From a checkpoint of a small mixture-of-experts model trained on Wikipedia: 8 picks a token.
Below are experts of layer 3 (counted from 0) of a mixture-of-experts language model. Rows are named router (the router's row for the expert), gate (a neuron's input weights, with its number), up (a neuron's input weights, with its number) and show model dimensions 0-127. Each number is 200 + 30 x the weight over its row's rms, rounded and kept within 0 to 999.
Before each expert's rows: a language model's description of what the expert responds to. This comes from a sample of Wikipedia text that the model never trained on.

# expert 39
Numbers in tables and math. Numerals, number words and pipes in score tables, race times and math formulas, e.g. 5, three, points, $x$.
router,188,201,229,202,226,214,193,126,210,207,233,175,186,176,256,203,219,189,238,204,198,193,141,229,222,251,202,198,211,234,209,184,191,201,198,261,230,194,210,215,170,219,158,145,181,231,184,169,158,203,167,225,231,209,212,221,261,189,224,181,159,182,179,192,240,131,221,207,183,192,194,181,162,200,200,164,237,219,224,222,212,227,271,178,216,195,193,191,120,214,183,198,222,192,252,249,185,199,257,231,149,173,223,144,219,193,204,267,164,236,156,206,228,204,200,187,158,181,183,166,144,229,205,180,210,231,237,183
gate1,232,194,192,203,259,200,204,168,252,218,258,181,215,189,213,219,149,205,221,172,211,191,160,204,201,179,206,188,246,197,231,214,206,183,187,234,149,147,231,178,158,147,153,196,168,223,220,170,222,248,216,226,189,234,190,244,212,161,206,153,193,205,212,229,226,166,256,252,173,187,158,198,164,199,206,182,214,217,242,177,166,240,211,202,205,227,216,143,214,194,153,215,255,195,219,224,200,202,214,202,169,258,213,167,243,196,227,277,182,238,139,187,254,200,219,212,178,148,169,197,183,199,144,194,195,148,198,189
up1,188,197,231,148,173,230,216,169,232,201,167,203,222,150,199,195,152,202,168,203,171,161,124,151,204,217,193,165,176,187,192,216,177,212,196,201,184,223,239,199,179,196,181,198,172,167,249,179,194,210,219,206,205,202,162,255,244,177,221,201,198,188,213,180,196,178,171,190,182,217,132,198,183,245,177,170,216,207,178,218,185,193,278,255,233,200,219,113,211,151,166,168,202,231,164,245,160,184,208,228,177,195,174,156,288,224,211,234,181,242,177,239,221,224,231,209,126,232,227,181,212,189,193,213,213,225,189,209

# expert 10
Mid-word pieces, first names. Middle and ending pieces inside words and names, such as dem-oted, war-head, Syl-via, plus male first names like David, William, George.
router,219,201,226,180,204,216,205,168,156,214,250,217,234,178,275,213,197,261,188,191,228,242,205,231,249,174,198,227,232,160,189,199,197,238,202,228,192,181,220,223,202,144,187,148,188,167,167,243,207,171,256,189,210,220,255,205,232,147,184,183,240,168,180,226,245,182,257,223,216,145,209,191,199,185,181,209,208,203,209,224,181,243,207,157,195,229,200,194,216,201,165,178,213,207,233,200,252,208,244,215,169,210,184,162,197,227,209,257,193,126,160,196,170,195,162,166,207,207,185,231,170,229,239,143,135,208,247,174
gate2,158,169,145,219,201,203,258,200,166,178,182,169,213,224,170,209,202,204,176,211,182,228,180,288,202,168,213,170,251,182,229,170,211,176,233,196,238,175,164,201,224,126,215,209,142,158,165,186,135,263,192,203,228,163,238,239,204,187,178,157,178,191,247,194,222,200,190,197,228,177,154,202,159,207,213,191,238,220,237,159,210,211,161,217,174,225,188,178,163,190,187,250,216,180,266,243,163,171,210,219,245,171,229,216,214,246,174,249,184,178,192,244,202,218,193,180,251,187,219,182,184,210,168,193,182,171,216,202
up2,240,219,176,169,188,177,175,177,204,193,251,220,206,185,208,194,181,237,154,171,279,239,226,231,214,263,177,189,203,244,215,224,262,245,152,193,174,227,193,189,232,268,206,211,276,262,236,209,209,231,240,267,158,261,211,214,183,209,148,196,225,193,195,253,160,189,203,194,161,169,182,203,233,219,181,173,214,167,184,233,212,199,179,177,187,195,188,156,215,226,162,215,191,220,158,208,200,211,199,202,206,212,173,185,197,228,201,196,204,138,224,175,168,185,209,209,176,198,221,222,171,198,154,155,142,229,162,193

# expert 60
Directions and places. Compass words and place nouns such as north, South, along, near, town, village, round, in geographic or botanical descriptions.
router,230,211,199,208,220,158,188,241,196,205,209,210,219,176,225,228,198,270,257,230,185,186,145,261,246,225,253,221,228,204,205,189,225,209,203,216,167,172,234,257,202,187,168,176,217,195,181,189,183,203,220,217,253,225,215,145,212,158,179,154,213,202,186,137,270,171,261,217,238,143,208,235,186,200,205,217,182,216,214,196,179,231,210,174,196,225,198,128,193,188,156,213,256,193,200,225,262,206,225,153,205,197,195,129,164,186,170,198,154,205,169,204,228,204,171,173,183,171,262,219,195,212,198,189,188,203,228,175
gate21,212,221,194,195,264,172,175,208,215,215,237,198,250,220,177,238,158,268,168,147,193,186,130,213,237,202,213,192,210,183,151,145,185,209,212,219,195,238,232,202,208,145,226,235,217,177,209,215,211,213,193,183,212,160,204,169,241,176,228,211,240,150,215,158,179,164,222,244,187,223,194,224,231,168,191,196,206,171,177,259,169,227,213,209,208,224,215,172,204,199,199,221,151,214,160,263,193,223,227,155,147,148,223,147,210,142,254,249,202,169,181,226,195,186,217,187,192,195,179,208,149,215,181,206,219,253,158,184
up21,244,213,199,210,165,173,201,229,157,239,266,232,233,195,202,193,193,176,200,165,211,194,175,178,245,164,256,181,258,201,204,229,158,153,182,213,248,201,208,180,229,154,191,229,231,210,143,206,161,178,143,227,200,175,172,213,187,188,182,211,221,164,188,237,183,236,222,205,205,180,190,220,226,198,187,231,188,228,142,241,262,220,189,168,204,181,214,272,206,226,212,203,220,222,180,212,220,154,193,289,214,236,234,201,216,156,227,219,211,152,196,223,203,167,215,254,182,179,152,232,202,191,214,196,217,274,175,207